python train.py --n_experts=128 --normalize_top_k=true --routed_scale=2.0 --init_std_router=0.0236 --norm="rmsnorm" --norm_eps=1e-06 --learning_rate=0.00624 --train_tokens=381000000
Below are experts of layer 3 (counted from 0) of a mixture-of-experts language model. Rows are named router (the router's row for the expert), gate (a neuron's input weights, with its number), up (a neuron's input weights, with its number), down (a neuron's output weights, with its number) and show model dimensions 0-127. Each number is 200 + 30 x the weight over its row's rms, rounded and kept within 0 to 999.
After each expert's rows: "gets" lists some tokens that make up at least twice as much of what it gets as of all text; "comes before" lists some tokens at least twice as common just after its tokens as in all text. This comes from a sample of Wikipedia text that the model never trained on. Tokens count by the router's weight.

# expert 44
router,171,176,237,168,211,230,192,141,235,212,226,219,172,180,177,198,158,222,191,244,186,198,132,186,176,152,171,149,222,145,195,203,142,243,241,218,198,195,223,249,223,234,214,231,218,158,200,118,221,199,171,168,165,217,192,211,287,186,174,192,227,181,195,178,212,218,138,191,240,167,201,164,156,244,218,185,187,154,176,175,194,212,238,214,253,224,163,251,160,233,217,188,178,258,165,209,200,169,189,176,173,221,168,176,223,231,153,196,239,188,209,181,204,202,279,198,218,221,242,208,234,227,230,232,205,177,230,177
gate0,209,163,205,249,203,162,184,208,216,165,183,167,176,238,157,219,220,197,252,206,196,182,226,180,178,239,146,198,175,193,148,195,210,184,186,227,170,208,217,189,203,174,185,225,233,171,198,170,255,150,173,214,164,186,238,172,212,192,156,171,167,178,181,181,236,154,175,200,235,250,249,228,257,210,227,223,242,226,233,197,143,183,177,203,189,200,218,240,172,180,181,157,176,225,220,204,192,215,232,204,149,194,194,203,188,245,167,196,242,156,174,167,197,251,183,168,220,117,211,231,153,201,239,173,191,224,170,151
up0,175,202,225,248,219,196,168,213,219,178,198,183,197,297,146,271,219,169,192,191,206,184,214,204,153,240,188,230,193,200,130,164,210,220,212,187,195,240,230,209,222,207,182,206,254,168,192,183,251,155,191,199,188,178,191,185,251,174,147,196,193,199,246,179,242,185,212,199,219,217,260,210,227,190,231,233,226,205,189,192,141,179,203,214,209,200,200,179,205,213,142,146,173,248,199,200,177,199,204,212,158,184,204,190,212,233,160,201,214,182,202,181,185,263,211,174,240,144,189,214,169,179,236,230,175,186,185,194
down0,201,161,222,212,246,178,147,187,211,189,196,159,179,157,241,168,171,174,224,203,202,205,239,236,230,192,239,207,129,187,202,231,210,198,206,200,235,257,204,236,198,218,189,224,228,211,234,181,225,186,203,169,170,170,118,258,195,175,220,214,273,157,180,199,211,173,197,163,201,237,173,148,172,176,241,206,240,140,165,191,213,247,183,228,219,160,213,136,219,203,191,183,176,86,229,182,168,234,151,164,208,210,223,186,188,190,221,194,171,230,240,206,198,178,271,227,233,192,233,181,214,229,217,179,173,176,226,233
gets: " and", " to", " or", " but", " &", " than"
comes before: " the", " be", " a", " his", " other", " was"

# expert 80
router,184,185,194,203,169,178,158,193,211,181,167,254,177,208,206,204,206,204,191,177,178,169,177,256,215,190,175,183,164,196,216,152,190,247,263,224,172,191,254,260,213,195,276,234,216,198,201,198,257,160,221,224,177,242,242,203,216,233,228,220,226,210,177,175,176,184,142,221,230,228,144,181,207,240,210,233,140,217,229,226,219,174,193,147,249,233,204,208,137,277,154,236,228,235,167,204,207,215,160,188,167,225,175,174,203,202,196,175,213,239,192,159,161,198,218,246,213,174,236,216,171,219,249,274,233,177,162,204
gate0,230,167,206,216,179,251,174,187,210,204,205,266,230,242,200,150,216,165,212,241,236,188,138,241,177,195,205,161,195,243,199,234,186,214,223,177,212,219,185,247,252,259,194,208,224,163,237,197,135,235,230,173,158,190,159,171,162,218,224,193,212,160,162,184,187,170,175,163,230,166,171,245,225,202,232,203,193,218,194,241,219,166,187,203,175,199,192,176,177,200,169,218,187,248,249,188,209,272,184,152,250,233,222,215,261,198,252,190,228,206,186,217,109,199,183,243,210,166,197,153,174,221,194,242,220,209,224,200
up0,237,195,188,207,198,203,198,210,233,217,194,221,211,232,222,158,240,180,216,223,256,164,142,244,193,157,215,170,195,213,198,180,170,202,215,160,206,218,193,240,229,203,221,222,211,168,222,195,133,223,225,201,180,253,194,175,169,206,252,171,210,169,166,214,168,177,153,158,171,142,187,267,220,212,208,225,184,169,212,254,204,130,168,169,181,183,177,189,143,222,175,200,232,213,228,208,185,216,168,198,270,228,260,180,224,216,266,166,243,221,173,232,122,208,182,244,211,159,195,147,178,206,254,271,217,211,220,248
down0,176,230,224,225,198,217,213,158,198,190,175,209,248,192,191,214,241,153,218,211,216,206,169,189,206,219,228,169,190,247,213,232,165,196,190,226,235,157,143,207,195,241,187,184,252,179,236,148,168,214,153,186,188,180,177,261,167,182,207,127,175,235,175,171,174,198,172,196,224,168,188,173,168,191,223,195,197,200,236,165,205,153,180,232,216,141,234,158,170,196,207,200,194,201,215,245,174,287,206,185,227,271,159,174,217,183,247,241,221,178,162,278,138,230,184,190,160,187,198,159,217,230,197,181,223,183,242,217
gets: " was", " is", " were", " are", " also", " has"
comes before: " a", " to", "ed", " been", " an", " in"

# expert 7
router,190,179,176,195,217,210,184,191,253,186,209,261,188,179,253,225,214,179,197,219,208,199,176,193,226,239,184,221,212,200,244,202,167,245,256,195,220,171,187,203,197,197,181,187,172,206,239,148,161,144,222,194,194,239,190,189,237,291,154,215,205,186,158,213,128,254,184,206,232,276,168,234,170,226,165,222,172,211,160,219,230,181,224,200,252,253,179,231,155,247,183,245,177,209,189,190,188,249,195,212,191,218,215,222,195,228,194,193,204,166,232,142,168,203,177,204,155,235,174,240,224,166,219,168,196,196,218,141
gate0,180,208,195,204,181,185,179,197,170,251,200,248,216,162,199,204,204,223,194,235,222,187,181,203,273,238,164,169,176,192,186,180,188,230,184,205,202,190,228,214,199,217,214,216,227,185,244,206,196,185,195,204,163,199,241,171,171,235,136,196,233,175,205,259,187,168,190,247,236,209,221,210,212,173,204,230,268,201,184,311,223,192,151,186,267,184,184,246,167,201,140,280,239,200,149,178,204,226,212,217,189,203,182,239,138,154,216,222,195,243,233,168,171,197,244,169,228,196,198,201,221,190,263,215,175,239,192,188
up0,191,217,222,211,176,200,193,218,205,244,192,232,261,166,202,205,200,226,206,239,188,174,191,205,271,230,160,169,161,176,196,207,209,211,186,233,208,200,243,232,176,213,206,222,232,175,217,196,215,167,205,201,161,217,240,175,188,233,143,181,220,178,196,239,177,191,176,244,244,197,199,187,206,176,227,214,268,178,190,309,231,206,135,184,268,172,201,237,170,179,111,290,259,231,125,159,191,234,210,217,211,209,209,231,143,184,182,240,214,215,185,162,190,167,230,169,188,172,191,226,217,194,255,220,165,220,184,180
down0,242,245,207,223,143,232,217,182,185,251,189,177,178,180,240,218,224,234,197,218,215,201,162,184,161,224,235,188,173,183,218,240,222,185,174,203,191,145,123,160,140,202,174,190,214,230,215,225,200,215,204,250,178,167,219,224,210,283,197,212,236,221,238,174,192,197,182,169,211,168,195,172,195,229,167,186,197,183,193,258,240,269,231,225,211,227,243,174,228,198,172,164,165,228,188,208,193,219,243,142,150,233,196,191,160,168,235,224,259,162,172,204,215,170,201,155,265,226,170,235,231,196,239,189,191,154,166,202
gets: " 7", " 3", " 6", " 9", " 4", " $"
comes before: " |", "9", "5", "6", "3", "8"

# expert 47
router,220,203,239,215,251,219,146,206,186,181,162,230,193,142,195,229,119,198,179,195,162,217,193,160,201,155,167,210,196,177,174,222,210,205,234,258,214,215,208,215,226,182,221,172,177,207,222,165,226,166,194,204,180,194,228,207,255,277,237,180,205,202,143,205,200,210,205,200,214,211,180,140,182,230,216,189,166,176,156,208,227,233,222,195,278,233,173,273,205,280,220,246,184,231,200,186,202,173,211,170,207,268,223,181,182,240,246,131,157,171,209,220,194,173,202,216,156,220,215,172,186,211,181,202,203,190,176,192
gate0,188,232,155,192,225,206,188,196,228,172,157,168,160,226,247,204,120,222,180,169,241,215,195,242,195,200,232,247,252,188,181,198,152,231,197,284,197,205,117,216,210,214,197,171,220,177,183,172,129,216,211,220,261,199,220,188,220,191,199,159,207,222,179,241,218,178,172,190,154,206,163,239,180,198,172,205,206,240,213,213,210,194,183,192,213,222,210,224,201,198,219,240,191,190,211,172,218,202,146,261,169,215,212,172,176,205,222,213,250,202,293,208,189,243,141,198,199,282,247,207,204,232,158,212,202,213,211,149
up0,217,231,224,165,217,240,206,206,232,160,149,206,170,205,214,204,122,215,215,194,261,188,188,248,220,185,233,200,247,188,201,233,202,215,171,272,185,225,119,264,229,223,190,185,232,184,176,202,167,208,217,224,196,223,174,222,277,169,220,179,162,216,182,238,218,195,192,140,153,202,176,206,158,209,189,190,202,267,218,214,201,179,168,162,213,197,222,201,232,255,201,233,159,209,235,188,220,207,202,262,192,221,222,198,214,236,214,203,245,183,291,227,208,230,141,184,190,232,242,166,181,246,119,242,187,211,217,151
down0,231,207,176,208,206,179,255,254,180,221,233,232,187,232,218,220,156,236,205,186,197,157,218,287,151,241,211,237,178,189,241,174,200,202,217,248,222,202,186,246,200,180,199,251,196,218,168,219,195,232,202,219,175,193,177,217,171,193,195,172,178,170,295,235,183,240,180,205,210,161,218,180,200,208,224,240,218,176,226,203,207,222,172,167,221,227,232,112,206,195,234,132,164,223,197,204,175,207,217,214,210,176,195,143,222,145,171,203,174,205,220,224,219,175,176,193,192,204,283,130,183,214,219,191,220,233,207,167
gets: " 5", " 3", " 2", " 10", "|", "5"
comes before: " |", ":", ".5", ";", ".6", " –"

# expert 97
router,161,207,165,152,171,261,242,190,248,199,165,235,200,183,210,240,212,171,199,197,194,173,181,177,213,180,203,232,250,180,239,178,186,215,234,185,164,181,193,225,194,199,225,235,198,221,212,224,205,201,188,268,164,216,220,238,191,247,201,180,212,206,170,181,109,205,197,219,222,240,175,197,199,214,197,141,171,241,215,259,198,216,168,167,281,210,185,263,180,238,170,242,196,210,213,226,232,202,230,233,192,238,232,183,197,253,260,163,157,193,217,219,164,197,250,226,163,218,194,229,226,202,202,244,212,182,194,150
gate0,224,229,215,237,197,153,198,248,185,212,160,227,166,195,231,159,239,176,264,113,216,170,216,206,139,255,151,187,196,229,233,162,215,157,211,189,167,201,201,204,185,145,229,191,157,184,230,195,191,206,255,252,207,259,251,178,260,231,217,200,166,144,225,203,153,187,181,173,212,205,175,249,223,228,202,191,234,133,260,207,218,220,202,209,181,234,202,261,199,196,205,251,152,211,164,190,184,258,199,202,200,210,212,210,178,189,226,218,237,190,243,195,182,232,175,183,242,201,202,165,208,158,234,282,255,182,198,185
up0,225,205,215,221,212,138,203,226,209,210,155,225,162,186,242,175,232,155,256,140,217,190,171,217,153,213,144,199,222,250,234,187,223,130,206,198,155,203,202,223,174,175,199,202,190,190,226,198,189,208,262,251,194,239,290,172,250,256,209,191,177,130,238,202,157,209,205,188,240,196,168,243,229,222,189,204,230,166,247,229,229,206,195,194,217,248,229,216,182,216,191,261,136,255,172,134,195,246,198,212,179,223,231,197,181,212,215,214,215,158,239,178,184,223,194,189,250,170,194,160,236,174,217,236,227,179,187,191
down0,237,250,195,151,270,219,149,186,189,185,234,198,177,163,173,162,257,264,197,201,198,192,192,192,185,246,210,220,174,166,165,233,195,168,205,195,235,197,214,173,134,207,183,156,237,238,145,178,256,184,195,218,192,210,217,205,204,195,189,262,151,168,194,232,150,202,235,211,210,245,194,167,236,256,164,214,222,168,151,155,180,200,172,171,253,222,231,188,238,208,221,210,214,195,207,200,185,153,169,240,205,161,181,216,204,209,183,226,211,212,165,199,225,189,171,247,208,181,200,227,188,206,156,217,170,186,201,234
gets: " 0", " 1", " (", " 2", " 3", " 4"
comes before: " |", " of", "–2", ".3", ".8", ")"

# expert 9
router,212,244,190,189,193,239,240,194,218,225,200,228,168,123,213,204,182,232,232,227,205,200,197,199,218,153,158,206,215,145,193,223,184,189,208,183,188,195,200,278,260,197,198,176,191,182,166,176,178,179,229,219,157,200,230,188,206,182,184,174,206,189,200,203,139,191,158,172,274,230,168,175,209,199,270,161,162,196,177,208,222,189,188,214,263,223,163,252,181,235,236,259,168,252,185,195,241,186,256,167,177,167,174,176,181,208,145,196,195,224,204,165,203,254,196,213,189,213,215,210,214,210,196,237,201,213,200,184
gate0,171,134,173,192,213,191,215,238,253,229,126,247,138,236,232,128,207,182,219,131,210,225,198,193,201,224,211,225,255,223,225,247,205,222,190,207,201,175,231,188,176,213,184,230,130,190,194,165,198,174,212,173,209,226,188,162,203,207,164,206,219,200,208,188,150,209,232,176,195,204,236,171,200,243,133,220,184,170,183,221,249,248,177,176,214,212,179,237,240,200,164,167,230,226,182,223,218,131,208,202,293,179,220,227,227,198,165,166,201,234,219,179,207,186,153,197,192,197,139,187,187,236,194,192,165,218,250,195
up0,169,126,192,164,187,214,177,225,216,221,121,276,145,207,243,135,180,213,223,124,250,235,198,190,207,201,206,216,243,179,230,231,163,206,197,204,227,185,228,183,170,189,161,208,145,214,162,153,213,184,210,200,178,229,206,222,156,207,170,234,197,204,220,188,144,211,227,202,253,205,182,190,206,198,188,212,193,216,231,190,245,193,164,167,178,217,158,265,261,182,193,175,244,238,173,269,219,137,199,187,253,153,185,217,203,197,207,158,224,195,253,186,222,173,171,186,185,196,159,148,189,224,234,176,171,186,234,202
down0,191,217,143,238,186,224,194,210,219,179,163,176,190,210,207,161,195,143,201,234,150,176,139,226,164,166,190,181,199,218,190,257,220,183,150,207,201,210,163,150,197,208,210,212,186,160,223,175,240,202,172,200,232,239,176,162,199,167,196,227,203,234,189,206,258,221,201,164,240,148,259,179,173,255,181,244,197,248,129,258,186,216,175,224,192,215,146,232,250,217,161,208,177,232,196,270,208,266,185,193,187,190,188,256,250,218,173,221,214,223,169,148,175,193,215,214,193,122,178,252,251,158,189,178,152,271,236,174
gets: " to", " for", " would", " can", " I", ".5"
comes before: " be", " the", " not", " have", " a", " make"